config.toml
n_layer = 10
experts_per_token = 1
activation = "xielu"
router_score = "softmax"
routed_scale = 1.0
balance_bias = false
shared_expert_gate = true
init_std_router = 0.00718
norm_eps = 1e-05
tie_embeddings = false
lr = 0.00632
beta1 = 0.95
seq_len = 512
train_tokens = 774800000
dataset = "wikipedia_en"
Below are experts of layer 6 (counted from 0) of a mixture-of-experts language model. Rows are named router (the router's row for the expert), up (a neuron's input weights, with its number) and show model dimensions 64-127. Each number is 50 + 10 x the weight over its row's rms, rounded and kept within 0 to 99.
Before each expert's rows: a language model's description of what the expert responds to; "comes after" lists some tokens at least twice as common just before its tokens as in all text. This comes from a sample of Wikipedia text that the model never trained on. Tokens count by the router's weight.

# expert 4
What it handles: First one- or two-letter piece of a word split into fragments, especially v, p, s, as in v|arying, le|af, St|udents.
comes after: " (", " \"", " the", " a", " and", "\n\n"
router:48 57 37 45 42 39 60 44 62 51 56 47 38 49 53 40 50 34 49 68 55 43 59 38 53 47 39 29 39 59 53 74 39 37 44 47 57 42 57 53 78 45 34 50 73 32 48 40 56 60 49 44 53 51 60 34 37 47 58 51 40 31 46 33
up0:38 41 51 71 45 43 35 58 73 58 71 61 58 46 25 57 44 39 38 44 42 43 64 55 61 46 67 53 41 47 51 53 54 68 49 44 29 43 40 46 50 51 55 40 52 32 52 43 60 47 40 63 45 43 34 53 32 30 25 57 66 43 36 49
up1:57 63 54 38 56 55 46 63 51 50 47 55 41 46 43 51 47 38 52 32 42 36 59 41 44 60 47 48 48 32 57 35 47 66 67 62 51 45 52 58 63 40 73 45 53 43 49 51 59 48 49 58 55 61 50 53 36 60 50 33 51 48 56 61
up2:71 47 31 30 53 47 61 46 50 45 41 65 49 49 35 65 43 53 55 53 52 56 51 53 68 44 42 39 26 60 59 51 85 51 46 55 43 55 41 53 35 59 55 47 38 43 55 48 46 41 45 41 62 64 53 47 46 56 55 40 38 51 57 42
up3:50 49 56 65 47 53 56 42 49 52 73 33 44 53 43 33 25 47 53 60 41 50 65 49 45 41 42 40 48 55 47 66 61 54 64 48 46 37 38 38 60 52 59 44 46 36 36 80 49 57 67 55 44 50 57 42 53 60 46 56 32 36 59 56
up4:48 56 48 51 52 55 78 42 52 69 61 45 36 44 64 55 62 53 60 41 57 53 52 62 57 55 49 31 61 38 49 48 46 49 45 39 67 43 70 54 37 46 49 31 31 66 44 44 54 60 46 43 39 41 55 60 48 56 31 58 51 31 45 28
up5:38 54 32 35 48 53 46 47 39 51 69 62 52 39 78 47 43 54 49 36 59 57 41 59 51 49 55 58 65 48 63 44 57 50 49 31 45 36 54 53 54 62 75 43 47 32 46 62 34 43 47 56 58 55 39 34 58 41 40 50 44 66 44 52
up6:65 48 58 49 58 48 47 50 45 44 46 50 68 73 54 26 39 69 33 58 57 61 55 55 32 32 41 31 52 52 63 56 30 41 49 45 65 42 48 53 39 57 47 48 35 65 48 43 53 47 50 58 60 42 52 64 39 72 56 57 51 42 55 43
up7:44 72 55 54 44 45 54 50 65 52 43 48 44 58 55 63 61 51 31 72 49 38 56 45 43 55 55 56 62 62 55 56 46 50 32 66 69 48 40 42 61 53 63 31 44 39 53 66 53 54 53 45 26 38 53 47 67 59 58 42 60 37 66 48
up8:74 33 42 54 49 45 60 37 47 50 57 58 32 69 54 50 47 45 60 53 58 36 52 34 54 60 32 30 60 45 52 61 56 54 37 45 49 48 47 46 41 43 48 62 42 45 43 59 55 48 57 56 71 45 39 43 56 47 48 34 53 41 50 58
up9:51 42 56 35 50 52 53 50 41 38 38 66 51 57 54 31 39 51 35 63 40 48 50 50 45 55 49 54 52 55 49 57 42 49 36 57 58 33 42 46 78 38 49 56 36 53 53 46 56 50 71 45 48 39 39 50 56 49 54 49 48 58 39 53
up10:57 50 50 59 51 50 50 59 48 43 39 66 55 53 36 52 50 52 28 44 57 49 54 50 39 43 23 81 55 47 63 45 35 52 57 44 52 36 44 57 50 46 61 37 58 40 44 46 54 60 54 52 53 73 50 40 66 54 49 44 51 18 39 45
up11:50 45 42 56 35 52 46 72 41 57 36 33 47 44 58 52 43 34 58 44 42 46 59 52 48 46 59 53 46 55 55 41 69 57 32 74 51 49 61 46 35 55 37 59 61 42 57 56 39 50 75 68 38 49 48 65 55 38 70 35 67 60 44 41
up12:69 52 49 53 47 42 32 52 62 42 34 29 32 59 39 46 64 57 60 49 52 45 60 45 50 70 56 50 48 56 58 53 54 50 56 50 36 66 49 36 51 51 46 41 42 53 45 38 32 34 69 53 42 37 50 44 60 46 56 48 35 58 30 42
up13:45 61 35 52 69 40 37 54 56 56 43 50 47 60 45 50 56 52 37 60 48 40 56 40 48 56 50 50 43 50 66 60 47 43 52 53 49 61 66 41 40 50 64 42 42 67 49 50 43 28 73 55 47 35 41 37 50 46 39 58 54 56 45 43
up14:37 55 46 49 67 59 58 62 36 52 24 44 45 61 35 46 52 24 49 47 55 55 32 54 45 58 55 34 50 51 65 40 47 38 53 42 48 53 51 44 58 31 65 31 63 60 56 59 38 61 55 46 52 48 54 48 48 50 53 30 78 47 62 32
up15:59 36 63 27 58 51 45 58 56 33 44 40 40 54 37 45 71 53 40 50 57 57 41 58 44 68 66 42 77 42 47 32 53 63 61 55 47 62 52 56 65 54 46 49 63 48 59 65 65 60 17 39 41 38 54 51 25 41 63 44 46 53 30 47
up16:43 62 56 56 34 44 44 46 60 52 34 53 47 35 44 50 48 50 47 51 28 49 59 28 55 68 64 52 40 45 51 51 34 60 43 57 45 62 58 52 46 45 34 38 40 50 46 47 50 56 47 45 29 49 37 65 62 63 69 41 53 62 25 55
up17:39 45 47 51 32 76 47 26 64 40 58 48 68 62 57 51 42 49 37 63 63 42 59 36 52 55 66 61 44 60 35 56 60 50 37 60 44 56 26 44 50 63 45 67 32 37 51 61 42 38 62 42 48 60 47 32 65 47 58 46 42 55 57 46
up18:57 67 48 42 43 47 48 41 44 48 41 59 71 66 66 56 69 56 63 68 52 78 35 56 65 36 35 34 72 47 43 48 58 40 40 25 43 33 33 31 48 55 53 35 44 66 44 48 39 45 37 57 63 62 30 64 36 51 49 50 49 51 55 39
up19:43 47 57 57 46 57 56 67 46 56 46 56 50 47 31 65 56 53 58 54 39 49 56 66 69 54 68 55 60 40 41 55 42 58 55 53 60 47 49 51 66 34 55 60 40 47 77 42 38 61 61 56 52 35 36 40 57 55 44 62 61 52 40 58
up20:54 47 40 54 42 56 43 30 39 50 40 70 60 55 62 42 54 65 40 65 56 39 39 61 55 53 58 36 55 62 63 22 46 55 53 39 65 48 45 35 54 56 61 44 50 40 58 59 44 55 45 44 25 49 30 61 43 45 50 45 62 56 50 44
up21:41 55 58 38 40 52 54 53 51 48 54 43 31 39 48 70 48 50 63 36 48 57 42 62 54 61 42 45 44 52 43 46 66 34 44 48 47 65 48 56 34 31 54 36 57 62 60 60 62 56 44 46 56 38 48 39 59 55 64 41 57 61 52 53
up22:44 45 42 51 41 55 59 50 51 63 60 57 53 66 37 38 45 62 47 56 66 51 57 52 40 53 50 54 38 74 45 45 33 51 66 57 53 71 59 52 63 49 41 40 65 45 50 57 81 60 61 36 53 61 59 52 56 51 38 80 57 40 25 47
up23:53 50 47 48 50 41 54 33 64 36 44 36 60 47 67 43 50 41 50 49 49 48 45 59 34 55 86 51 32 50 49 52 14 51 43 41 53 43 48 48 51 67 50 71 58 55 43 61 52 50 53 49 49 59 74 51 57 52 46 65 39 37 26 62
up24:66 51 49 51 60 36 34 60 41 27 36 50 63 37 47 62 45 61 62 53 71 44 36 46 57 47 45 52 42 63 52 47 31 53 44 32 41 42 56 47 45 68 43 52 55 43 45 45 58 51 38 56 46 49 37 55 54 44 51 57 33 58 66 49
up25:51 50 34 48 48 51 43 62 43 59 49 44 47 59 51 63 42 35 47 65 47 54 60 69 44 44 63 42 45 53 52 49 61 67 56 50 45 38 50 42 45 37 46 66 40 47 37 60 57 61 49 51 64 62 18 42 49 51 33 42 44 56 39 59
up26:49 55 55 27 57 38 44 61 53 45 57 37 50 62 57 47 50 35 46 41 62 39 50 32 60 46 57 52 63 36 56 58 44 66 58 58 36 58 56 38 35 55 54 58 49 45 37 57 49 56 61 64 48 35 57 58 45 49 59 62 65 62 43 57
up27:33 48 55 45 32 41 46 53 50 29 58 59 56 70 61 68 37 50 54 47 46 51 47 57 37 64 57 28 49 51 53 77 35 44 64 43 56 71 57 51 59 37 39 63 60 56 55 43 46 47 62 47 52 51 35 46 50 45 57 53 47 46 52 48
up28:60 66 58 47 45 55 48 55 61 35 55 68 55 64 60 59 59 63 53 60 62 61 74 50 50 47 63 53 47 50 45 35 67 37 59 41 59 26 49 49 52 31 48 24 58 60 33 48 48 53 39 82 49 45 51 77 38 37 34 63 45 66 49 49
up29:65 54 54 54 59 29 55 44 49 58 27 59 55 37 52 55 66 61 51 41 38 41 66 53 46 42 51 56 56 75 61 52 52 27 43 44 45 46 42 50 32 57 34 63 47 62 53 47 31 58 43 52 38 37 42 45 61 58 44 38 40 55 42 70
up30:49 46 57 51 47 53 42 38 56 45 55 64 55 51 52 50 45 44 46 40 54 68 60 52 59 71 32 55 53 20 57 43 55 66 48 23 61 63 57 39 41 35 56 50 67 34 35 47 50 50 36 61 41 56 60 48 57 51 61 62 49 39 39 43
up31:46 42 58 43 60 48 50 61 58 62 58 53 52 44 65 46 69 50 51 63 44 60 45 49 60 56 61 50 40 41 57 55 55 52 50 34 67 44 53 64 48 36 62 49 47 48 32 48 57 50 52 73 66 39 33 57 34 38 37 41 53 55 51 70
up32:36 48 31 50 53 51 35 50 64 45 24 54 41 58 52 67 57 49 39 59 44 54 37 50 34 60 55 59 48 38 43 45 57 25 65 41 36 54 52 45 60 54 42 53 55 38 57 58 49 55 55 48 59 54 62 50 43 48 49 57 79 57 44 50
up33:48 49 46 66 36 52 35 56 49 63 30 48 48 27 33 63 60 57 64 52 43 48 44 37 33 51 59 40 46 53 55 55 53 36 55 52 51 55 81 27 43 41 61 82 52 51 49 22 56 66 63 45 51 49 29 67 58 48 42 37 34 42 34 50

# expert 11
What it handles: Quantifier and connective words like and, a, all, some, most, each, same, plus word starts like long-itudinal, or-ange.
comes after: " the", " a", ",", " of", " and", " with"
router:52 56 57 47 57 62 58 59 44 49 45 40 44 51 61 37 37 50 43 47 48 54 50 56 74 42 47 49 72 57 43 57 58 40 57 34 58 42 58 59 51 71 45 47 48 54 49 51 35 48 53 59 64 49 41 64 36 24 57 51 62 56 61 54
up0:59 50 58 46 56 59 64 49 32 51 53 54 32 63 47 51 37 76 33 52 42 57 47 34 59 65 49 65 61 52 74 38 53 52 51 40 46 45 52 63 68 50 56 64 37 62 47 45 48 50 52 62 56 58 54 51 48 59 45 42 58 42 45 42
up1:49 42 62 48 52 45 50 69 62 57 33 56 49 66 55 44 38 72 54 60 49 47 52 53 58 51 38 50 57 51 61 46 55 54 59 45 60 29 52 42 36 53 62 44 54 53 56 43 56 43 39 52 32 44 62 64 57 45 58 62 71 51 62 66
up2:67 33 33 51 43 51 43 48 63 72 51 70 59 62 55 52 46 39 48 40 51 64 59 47 56 64 63 68 43 44 80 34 61 56 51 54 53 53 53 51 66 49 37 47 45 36 57 39 46 48 40 63 33 47 50 46 50 70 83 44 47 48 46 36
up3:47 34 48 33 46 36 44 45 50 45 50 39 63 36 54 54 44 71 54 58 49 37 55 47 25 46 77 52 50 42 53 48 49 58 46 60 54 50 61 47 62 49 60 42 61 55 46 50 43 37 59 60 57 63 37 59 46 45 61 26 44 42 50 35
up4:49 63 59 40 32 58 50 63 59 39 33 54 61 50 50 52 48 58 71 70 38 45 48 40 57 43 46 55 56 48 39 63 40 55 51 52 53 45 67 46 59 76 51 40 59 37 53 62 29 65 38 50 37 50 53 48 24 41 26 52 51 57 48 44
up5:40 61 61 47 68 52 57 25 64 53 61 35 43 49 55 40 55 36 54 51 54 52 54 48 51 39 36 55 61 56 52 62 66 43 52 65 56 48 58 54 57 53 47 32 28 52 68 55 41 50 63 51 46 62 38 72 54 62 44 58 53 62 50 53
up6:31 54 46 42 53 38 28 59 55 62 69 39 40 73 42 57 37 49 49 56 46 73 29 62 48 45 45 62 68 51 48 42 43 40 51 49 54 52 57 50 36 57 59 64 60 47 59 35 34 54 51 67 56 30 48 49 52 50 57 47 58 46 54 31
up7:50 55 33 59 65 36 41 50 35 45 59 50 35 47 59 53 37 57 41 46 60 51 56 33 44 44 49 35 56 49 32 57 37 33 54 39 37 49 62 43 43 51 58 46 33 52 49 38 50 35 62 46 44 47 44 50 52 49 41 48 35 78 54 60
up8:57 52 29 51 59 55 32 65 53 61 49 64 48 68 51 45 44 40 40 51 38 49 50 60 59 57 58 45 53 51 60 45 44 34 49 46 49 51 44 30 48 28 57 51 54 81 50 41 61 51 58 71 49 48 40 62 53 55 59 48 60 50 60 53
up9:53 53 53 82 43 46 63 51 34 48 56 56 39 42 49 42 51 75 49 51 40 60 50 44 54 54 59 42 40 48 43 46 52 55 61 48 34 49 56 71 49 37 43 56 56 58 43 39 41 59 59 81 46 52 65 36 39 39 49 58 52 58 41 61
up10:46 70 57 58 53 40 38 50 74 60 54 51 35 48 58 44 55 40 29 53 58 51 55 70 66 49 45 49 49 37 54 60 61 52 41 72 38 60 50 50 35 37 32 46 42 61 64 50 40 57 49 65 53 44 39 63 44 51 48 60 49 44 39 30
up11:52 38 61 52 45 66 54 50 58 47 54 60 46 39 34 56 54 48 62 51 38 65 55 37 46 45 49 34 57 70 54 60 77 64 46 71 48 39 38 49 43 67 57 56 54 54 51 63 50 40 55 46 59 63 54 61 36 55 54 41 55 57 47 53
up12:44 57 36 56 37 51 46 50 57 61 43 50 50 48 62 56 45 44 41 56 34 63 47 57 52 56 56 47 45 52 52 55 43 61 48 42 61 56 36 61 67 54 39 61 55 60 27 64 58 54 42 35 51 59 64 41 44 50 58 46 54 50 53 53
up13:49 55 54 58 54 55 56 51 48 51 17 53 36 53 83 56 42 44 45 45 53 59 50 45 52 62 51 43 42 48 40 61 56 42 37 45 45 49 51 57 36 33 46 52 59 45 38 47 53 41 46 41 56 63 60 51 41 57 35 45 39 34 52 62
up14:32 66 23 49 60 53 53 49 56 51 56 49 53 49 48 51 67 62 43 59 49 43 50 28 42 33 51 44 55 42 70 64 45 36 37 37 51 52 49 43 41 50 53 44 34 49 54 57 49 69 60 45 55 40 48 61 38 53 46 42 51 61 48 43
up15:39 47 53 43 51 51 55 66 43 48 58 69 46 38 60 56 49 44 58 58 46 51 47 50 42 50 44 56 71 48 45 55 36 52 47 52 40 62 63 50 69 48 40 50 55 57 51 53 73 78 41 26 57 45 41 52 52 51 48 52 39 53 50 39
up16:49 56 49 56 69 68 51 61 66 46 40 59 27 53 45 51 53 56 51 44 67 60 59 57 36 34 51 53 64 73 66 48 38 57 54 40 51 50 49 53 64 48 49 62 39 33 75 55 53 51 43 40 62 39 39 44 53 42 48 47 53 58 63 49
up17:42 57 60 65 42 58 46 47 55 53 53 50 75 45 38 57 67 46 38 66 46 47 54 50 46 51 40 63 50 42 51 66 41 55 68 39 53 42 58 52 45 53 35 60 43 45 59 54 48 46 40 48 47 39 57 29 30 41 59 44 49 49 49 53
up18:43 33 44 39 40 57 49 42 46 54 58 46 50 65 36 47 44 37 58 47 50 46 53 53 50 54 43 55 53 47 47 61 33 67 29 32 44 69 61 46 43 36 42 46 50 44 55 47 52 57 45 55 49 41 45 52 52 33 32 59 52 57 57 64
up19:51 58 39 40 46 31 45 55 53 44 41 53 53 61 57 32 51 47 43 54 44 47 65 39 36 43 39 31 55 53 63 53 57 46 62 42 53 34 67 62 44 38 38 57 59 43 38 33 59 66 65 35 42 54 61 40 53 63 47 39 51 47 35 46
up20:66 34 40 39 60 52 49 52 65 31 47 47 53 57 62 59 34 55 39 54 46 60 44 42 50 75 68 54 48 56 44 56 40 28 30 61 42 64 55 58 44 41 52 59 60 51 49 52 51 52 53 48 49 42 51 61 52 39 62 72 50 59 54 44
up21:56 48 53 51 35 58 40 34 37 59 63 57 61 53 63 68 66 36 57 47 42 56 32 60 36 44 64 35 36 58 43 55 65 51 50 49 29 44 17 47 23 49 54 50 39 60 60 50 49 60 44 58 48 47 42 59 65 42 31 49 48 37 60 43
up22:60 53 48 47 41 49 57 38 45 49 62 44 45 57 34 67 57 53 53 32 61 61 34 54 45 43 52 54 24 51 57 43 42 56 55 49 53 54 41 75 60 40 40 38 40 74 48 59 45 44 61 51 52 30 62 49 43 36 44 43 50 44 43 50
up23:57 52 52 39 63 45 46 39 52 63 58 30 72 57 45 69 49 59 54 58 51 54 54 53 67 66 49 36 54 43 33 34 63 42 50 37 58 38 43 55 41 51 58 47 20 45 57 59 58 52 42 61 44 34 64 44 51 57 60 42 50 60 32 63
up24:46 50 50 49 50 66 47 46 53 21 50 72 57 61 41 52 36 46 46 55 54 52 60 30 38 58 43 51 53 55 72 40 63 43 54 28 57 61 51 54 59 42 48 58 48 49 49 50 53 44 59 50 61 55 44 41 70 48 50 27 53 45 42 50
up25:48 61 52 37 49 82 55 57 48 44 45 47 29 62 45 47 17 34 44 51 38 41 52 34 44 50 49 53 38 76 60 58 53 60 58 46 41 42 50 38 56 50 62 69 42 61 56 45 61 64 41 55 51 42 49 47 53 45 50 71 54 39 55 73
up26:51 62 55 54 33 38 65 34 40 52 51 57 34 37 51 56 63 56 57 60 39 42 30 37 39 65 65 55 27 55 56 44 50 43 58 36 49 38 45 43 37 67 50 46 54 57 43 40 37 70 51 44 50 47 41 50 50 58 62 51 30 31 28 57
up27:36 64 45 70 57 48 50 47 61 57 57 50 54 66 55 52 50 52 51 36 63 69 52 33 41 41 56 51 45 47 49 55 27 61 58 48 50 40 49 54 64 52 46 44 41 46 47 45 64 53 59 56 42 51 47 32 55 68 32 46 38 54 54 41
up28:31 43 44 48 49 63 60 56 48 56 22 56 48 44 48 54 45 49 56 48 46 46 59 48 73 61 54 48 56 57 56 61 51 75 47 52 58 46 47 27 46 43 52 42 55 47 47 49 35 71 43 60 48 57 52 52 42 56 31 46 30 40 50 46
up29:35 46 62 39 26 54 47 33 39 39 42 48 42 41 46 51 56 64 49 52 40 40 53 54 38 36 54 46 39 48 37 53 38 41 39 40 35 56 47 49 48 49 50 60 50 49 50 52 38 56 52 48 46 53 52 33 62 35 51 51 59 48 38 60
up30:46 51 49 48 53 46 44 63 28 53 45 56 60 38 39 68 42 69 53 44 25 17 64 44 50 57 38 29 41 58 41 49 44 66 56 41 52 39 70 35 43 59 46 53 55 46 46 64 44 57 36 43 56 43 50 49 55 62 57 51 55 33 49 44
up31:67 47 35 44 40 71 46 60 45 59 40 52 60 29 50 48 43 59 61 40 54 45 51 49 50 49 52 47 55 49 45 44 45 59 50 53 51 50 65 46 54 66 48 56 53 52 48 54 49 73 57 56 73 43 72 63 64 48 56 51 52 49 64 58
up32:50 60 33 50 64 40 46 48 60 37 53 55 36 51 46 66 56 42 47 55 54 48 43 55 57 52 57 50 61 55 43 49 27 37 33 43 66 52 60 67 58 46 47 59 49 50 49 51 42 79 59 36 44 42 42 39 47 56 41 52 61 43 44 38
up33:47 47 68 41 35 46 36 63 65 49 46 46 40 71 46 39 52 56 64 21 53 58 62 62 48 62 57 59 57 61 53 36 43 43 47 63 50 37 56 55 34 53 46 55 40 50 46 58 52 63 43 57 55 67 48 56 39 37 51 29 44 56 38 74

# expert 17
What it handles: Nouns and names of armed forces, government and office, such as Air Force, Army, War, National, chairman, government.
comes after: " the", " of", " a", " National", " The", " World"
router:51 52 45 34 38 37 40 39 33 55 60 46 53 35 34 47 43 40 52 43 43 43 55 52 46 46 38 42 64 44 42 34 60 53 58 55 51 67 48 47 41 33 34 35 49 69 65 47 45 43 80 34 67 45 36 50 64 52 68 49 55 44 39 50
up7:56 57 31 37 47 51 40 43 43 49 68 53 39 34 38 43 52 47 46 53 63 40 51 47 47 49 67 52 51 62 39 74 42 53 35 40 31 43 52 56 46 34 40 45 64 43 33 53 43 63 51 54 54 62 44 43 59 30 46 44 49 45 46 65
up8:68 43 47 46 56 40 45 44 49 31 50 49 40 47 48 58 40 44 64 52 55 41 46 45 49 54 63 37 52 50 52 56 32 52 46 62 39 43 63 54 37 51 47 34 33 65 51 61 53 52 46 64 36 52 48 43 40 46 76 42 49 66 40 62
up9:47 49 56 46 53 49 48 59 63 51 58 56 42 47 50 58 50 47 35 49 37 60 48 56 52 51 64 44 41 33 44 65 62 65 43 43 63 47 56 62 39 63 56 28 60 44 56 57 46 61 40 37 43 40 65 58 32 57 62 70 54 57 52 41
up10:40 44 66 57 34 67 40 45 42 62 45 34 53 37 53 60 38 51 45 60 53 55 54 60 29 48 63 40 53 50 65 61 50 52 43 61 60 35 57 48 50 32 45 36 62 46 50 60 43 46 37 57 44 63 56 48 49 41 54 53 50 45 47 60
up11:60 66 56 46 59 64 50 47 59 40 53 34 42 41 42 52 48 45 37 38 40 49 41 53 39 52 50 61 60 39 42 19 41 68 48 47 47 52 54 56 42 43 51 48 52 57 46 60 51 49 41 41 41 51 40 67 54 44 41 58 44 47 31 52
up12:40 40 61 50 41 42 57 49 41 57 52 45 30 46 53 64 42 60 48 73 47 58 53 40 74 56 27 43 35 46 58 41 45 68 62 27 60 41 41 50 65 45 37 41 61 25 62 42 50 46 58 54 53 49 59 27 53 43 57 54 37 39 59 47
up13:59 38 50 57 72 42 38 51 51 28 41 50 29 31 41 58 48 47 45 51 66 57 38 65 47 52 51 54 59 34 62 20 44 44 61 63 50 54 51 55 42 68 75 46 49 66 58 28 73 60 55 49 57 59 53 40 48 42 53 64 60 38 52 49
up14:61 49 58 62 50 42 55 48 60 60 61 42 44 60 41 52 28 56 50 66 61 38 63 42 57 53 43 48 54 39 51 49 57 34 47 52 49 55 47 36 48 59 39 40 65 56 48 31 49 42 47 39 43 32 20 59 41 39 50 48 64 53 53 46
up15:45 35 64 46 44 65 52 38 69 52 52 49 56 52 54 53 55 50 63 40 55 50 64 47 74 39 63 51 57 41 51 47 46 37 52 25 57 58 37 48 48 55 46 55 38 44 62 49 54 64 58 54 56 43 47 44 52 56 42 38 42 34 52 58
up16:56 64 37 49 58 38 51 33 33 58 55 43 47 51 48 55 44 47 61 48 55 49 46 50 45 43 52 64 45 49 53 79 42 48 40 51 55 48 52 31 42 46 58 31 53 59 68 35 46 37 59 56 58 48 45 43 44 52 66 53 41 38 56 54
up17:27 54 36 52 51 44 56 59 58 33 54 42 65 41 39 46 44 72 49 48 60 32 45 63 54 40 61 31 49 55 49 45 35 45 34 51 38 50 50 47 25 25 52 56 50 50 56 52 45 49 66 52 58 56 34 57 51 55 46 61 42 43 54 43
up18:47 53 68 63 38 33 60 29 63 46 46 38 47 43 49 51 49 45 52 53 39 50 39 41 63 71 55 49 56 44 54 47 53 44 58 52 42 53 50 57 50 42 48 54 42 49 55 55 48 53 42 58 50 50 36 35 31 46 44 65 56 42 29 48
up19:42 47 52 52 55 49 54 58 64 46 49 47 55 65 60 53 43 65 52 55 42 53 58 38 27 55 46 55 41 47 59 53 48 33 55 56 52 52 51 38 40 59 51 77 56 46 49 50 58 54 52 54 65 53 51 57 65 44 51 36 60 56 47 51
up20:45 53 56 59 47 48 59 50 39 40 73 72 52 36 69 51 61 49 53 55 48 24 35 45 53 44 43 70 43 41 71 41 51 36 62 38 37 60 49 56 54 54 46 38 46 33 37 43 44 52 47 37 47 42 70 48 61 55 53 43 65 58 58 51
up21:41 43 48 53 50 51 60 48 59 36 38 51 49 47 53 30 53 52 54 52 56 58 44 49 51 57 51 63 50 61 47 46 58 37 46 49 58 62 48 57 31 62 53 63 27 48 56 63 63 48 46 49 50 61 55 43 59 60 32 48 45 44 45 53
up22:45 37 43 38 49 46 55 32 43 52 65 34 62 44 42 50 54 47 45 47 46 47 47 47 42 45 53 43 41 43 46 50 60 40 50 45 56 52 48 43 43 45 48 46 50 48 52 43 44 44 63 29 60 49 50 50 48 37 58 42 52 42 49 39
up23:50 64 55 78 53 43 62 44 42 42 48 43 34 37 41 60 44 57 49 53 62 45 48 40 60 39 49 64 63 36 33 31 51 39 53 44 45 51 45 42 41 38 54 38 34 44 47 42 47 56 51 43 43 32 65 50 49 43 47 54 67 41 49 54
up24:58 59 38 59 52 47 48 55 41 45 51 62 35 52 56 53 35 70 64 56 46 62 55 42 48 51 55 52 50 43 52 57 53 66 52 44 49 52 56 54 44 53 49 37 45 30 38 55 56 68 49 50 48 44 52 60 57 52 61 46 54 69 55 56
up25:63 32 58 45 44 46 36 50 29 60 33 61 54 43 51 46 45 63 37 46 58 69 52 42 63 50 32 60 54 58 32 56 55 46 67 54 48 47 55 57 46 60 51 49 44 58 43 64 55 32 60 32 44 61 57 52 74 47 47 57 49 66 41 38
up26:33 45 55 55 45 31 40 76 65 33 75 54 53 43 55 47 39 49 45 37 37 58 33 62 27 52 56 60 67 78 47 49 43 50 58 26 65 55 58 41 51 44 51 45 49 49 63 44 55 50 41 64 59 57 35 58 61 54 48 67 56 73 51 59
up27:53 57 49 26 55 64 52 56 53 57 48 43 45 48 54 21 49 33 42 47 54 44 63 54 79 53 71 50 46 44 51 56 36 55 46 75 41 42 49 42 52 54 28 32 44 56 42 64 33 41 46 65 72 42 65 49 60 52 46 46 45 37 50 57
up28:44 60 50 54 48 63 64 37 51 32 32 38 60 30 60 37 42 69 31 63 34 46 34 56 52 41 41 66 42 50 58 43 46 55 35 55 50 42 67 53 52 42 34 40 37 60 36 33 46 46 58 36 40 55 40 56 34 54 45 66 41 42 53 45
up29:52 56 58 49 45 49 55 66 42 61 53 57 50 44 41 41 59 56 46 64 49 45 51 48 55 50 68 36 58 70 56 45 54 48 39 60 60 44 48 70 41 63 43 52 42 39 55 51 53 63 41 55 28 55 53 65 61 44 58 41 50 33 60 56
up30:54 57 69 45 67 60 52 45 49 53 46 59 38 42 57 38 67 67 63 42 51 30 57 63 58 43 48 45 53 48 48 61 65 51 45 38 51 47 43 49 42 74 53 56 46 34 59 59 44 36 67 33 60 56 42 45 37 52 49 51 52 57 55 47
up31:41 48 48 38 56 53 36 58 39 53 48 50 47 44 42 60 50 55 54 56 47 44 53 51 54 40 57 68 54 35 34 77 54 49 43 61 53 48 52 35 62 60 60 57 49 46 50 46 54 45 49 65 34 54 29 44 55 62 36 62 61 67 54 37
up32:34 45 35 40 55 46 58 59 59 48 44 34 48 45 48 45 58 46 63 55 48 41 65 47 51 39 52 56 57 61 41 34 29 44 45 39 58 54 48 30 48 45 41 65 24 30 49 48 40 52 44 37 49 55 44 41 53 37 53 49 29 70 34 53
up33:55 52 60 48 55 49 54 43 49 42 47 61 51 49 37 40 40 26 49 59 49 61 42 54 54 38 52 44 52 36 59 69 43 58 50 51 43 53 54 42 55 57 77 38 73 61 63 51 59 40 45 30 46 58 58 32 78 57 63 40 41 50 45 65
up34:71 29 40 45 29 61 56 43 58 40 48 52 58 53 56 65 48 49 45 53 53 60 52 44 50 28 50 54 52 51 34 48 41 49 54 55 65 66 37 46 48 69 47 39 42 55 41 47 40 64 72 40 55 54 41 54 59 52 53 70 55 51 52 51
up35:43 54 50 40 52 42 49 41 47 49 49 49 45 35 42 62 33 39 52 53 48 54 54 47 47 48 46 42 51 56 40 66 45 50 70 48 58 62 38 44 64 36 65 49 62 41 53 48 48 40 36 52 50 51 48 40 72 38 40 70 38 45 52 47
up36:47 42 40 46 35 59 35 50 23 33 68 54 74 38 37 47 56 51 44 48 59 50 31 40 43 42 59 42 50 33 60 51 70 57 63 52 50 52 52 64 46 56 61 63 54 60 52 68 52 63 52 42 37 39 47 67 70 53 52 68 55 51 52 46
up37:57 49 52 54 54 58 51 53 66 54 48 49 48 47 47 52 26 31 45 41 60 52 34 73 54 37 45 38 50 62 52 47 38 57 47 51 57 47 38 51 46 71 46 61 60 66 59 63 53 45 59 39 37 53 43 58 63 56 64 51 44 50 55 46
up38:44 49 58 59 62 37 54 50 57 57 46 52 45 51 57 46 63 59 44 35 34 53 34 52 47 55 39 54 60 55 41 52 62 60 41 30 43 43 47 43 56 44 58 41 62 72 53 63 52 55 58 39 57 45 46 52 46 35 54 66 47 29 24 53
up39:43 63 45 27 32 55 64 34 58 47 45 43 42 53 39 63 43 61 56 50 47 61 63 48 33 51 50 32 65 44 50 49 58 45 45 69 64 50 46 43 31 64 44 50 62 52 54 52 49 49 55 68 25 64 70 70 37 51 52 39 57 68 28 52
up40:46 55 61 44 51 48 64 69 84 40 39 60 35 33 63 57 44 50 48 48 50 65 69 46 57 52 43 52 31 63 59 43 45 53 37 45 46 47 58 43 14 35 55 56 36 46 39 50 38 48 50 23 68 35 51 40 40 39 66 51 55 49 42 31